{"router_score": "softmax", "routed_scale": 4.0, "vocab_size": 16384, "norm_place": "peri", "rope_fraction": 1.0, "tie_embeddings": true, "init_std_up": 0.0188, "optimizer": "soap_variant", "lr": 0.00577, "beta1": 0.95, "lr_head": 0.00923, "schedule": "cos", "final_lr_fraction": 0.1, "steps": 3889}
Below are experts of layer 6 (counted from 0) of a mixture-of-experts language model. Rows are named router (the router's row for the expert) and show model dimensions 128-191. Each number is 500 + 50 x the weight over its row's rms, rounded and kept within 0 to 999. Numbers have three digits each.
After each expert's rows: a language model's description of what the expert responds to; "raises" lists some tokens whose logits its average output raises strongly, later layers aside. This comes from a sample of Wikipedia text that the model never trained on.

# expert 8
router:557503528564471466441421527461517488581425497428608554524540529558526537468541475479602452476545521586589541321461464543524516546499555499475511525433581533512434448448519493535481485486486490
Description: Commas, periods and table pipes, the first word after a == section heading marker (Lyrics, Works), and capitalized names in table cells.
raises: "'s", " have", " also"

# expert 15
router:484525526444504533479489478442530458511512404452445532507479556458446517546535477517545524499463545545496445470403434513589490477466558551482446488477486456599651602526516517496513427450526573
Description: First pieces of capitalized names and terms (Ast-erales, Bren-o, Baie S-ainte), table headers like Date, and year digits.
raises: " being", " and", " also", ";", " |"

# expert 10
router:525465532462516504485522507475503501467400485496546503431515499585461530539477588480507480450491453513450498535489505499451409516498550405463358499419592427521495465526444593472461627373520486
Description: Middle pieces of rare scientific or foreign words (Pterygium, brasiliensis, juncture), the digit 0 in tables, list dashes, and New or United.
raises: " and", "'s", " ", ",", " &"

# expert 13
router:522575502471559550437492499482527518477508571503497476525455462462487473555443496582537441570385426420492506390524434478595486552562546467502431534511397495486414533555402434446508569456498451
Description: Word-initial ex/par pieces (expense, examinations), or, 's and was in prose, and score digits in sports tables like 43, 45.
raises: ".", " in", " .", ","

# expert 11
router:599458533503494563442468489478570506569449522476567550450443556496527571549513489516393528506532534478574489524556531567549449514529504505504458497499525400505500468521565488491539600495484498
Description: Word-internal pieces (c'ounc'il, ab'bre'viation, sub'mar'ines), pipes and slashes in tables, and digits in dates and coordinates.
raises: "'s", "'", ":", " and"

# expert 12
router:544527566556549506507479482474563438472504400533465479484459464431490546555576578469519431421485520523493533500565442534531435572521440482478419488500360431455469430525469551490532451461434520
Description: Prepositions in, at, as, by, of and to in running text, and middle pieces of long words such as Eccentricity, corporation, coordinators.
raises: "'", "’", "'s", " ."

# expert 0
router:455478562448497607577521506506535403519487512545569542488489505506495543494604558563520541472564516507446478517513555454397478506527477445472478544560584530515502498445460545457559596434462441
Description: Born right after a list dash in image captions, past participles after was or is (made, written, located), and table rows ending.
raises: "'s", " and", "-A"

# expert 14
router:517497555553441544420430480360595382474458417537501462453384501387474655579538394528554402505547455499384466400478496590476520448489471510423567516485497460398508491524549528495404446431543622
Description: Clause-opening words like While, And, During, We; middle pieces of Latin species names (sulphuratus); nouns after of or where (Hungarian, children).
raises: ",", " |\n", " |", " and", "'", " as"

# expert 6
router:451506553446583535503466417478526506423615491547490553492427459483491524456577549463530514457541519562505530441506473455579518532506530470509536542559489416525518445487549447537425551440469492
Description: Past-tense verbs right after a named subject in plot or biography text (married, performed, felt, moved), plus of, digits, line breaks, and -ing pieces.
raises: "'s", ",", " and"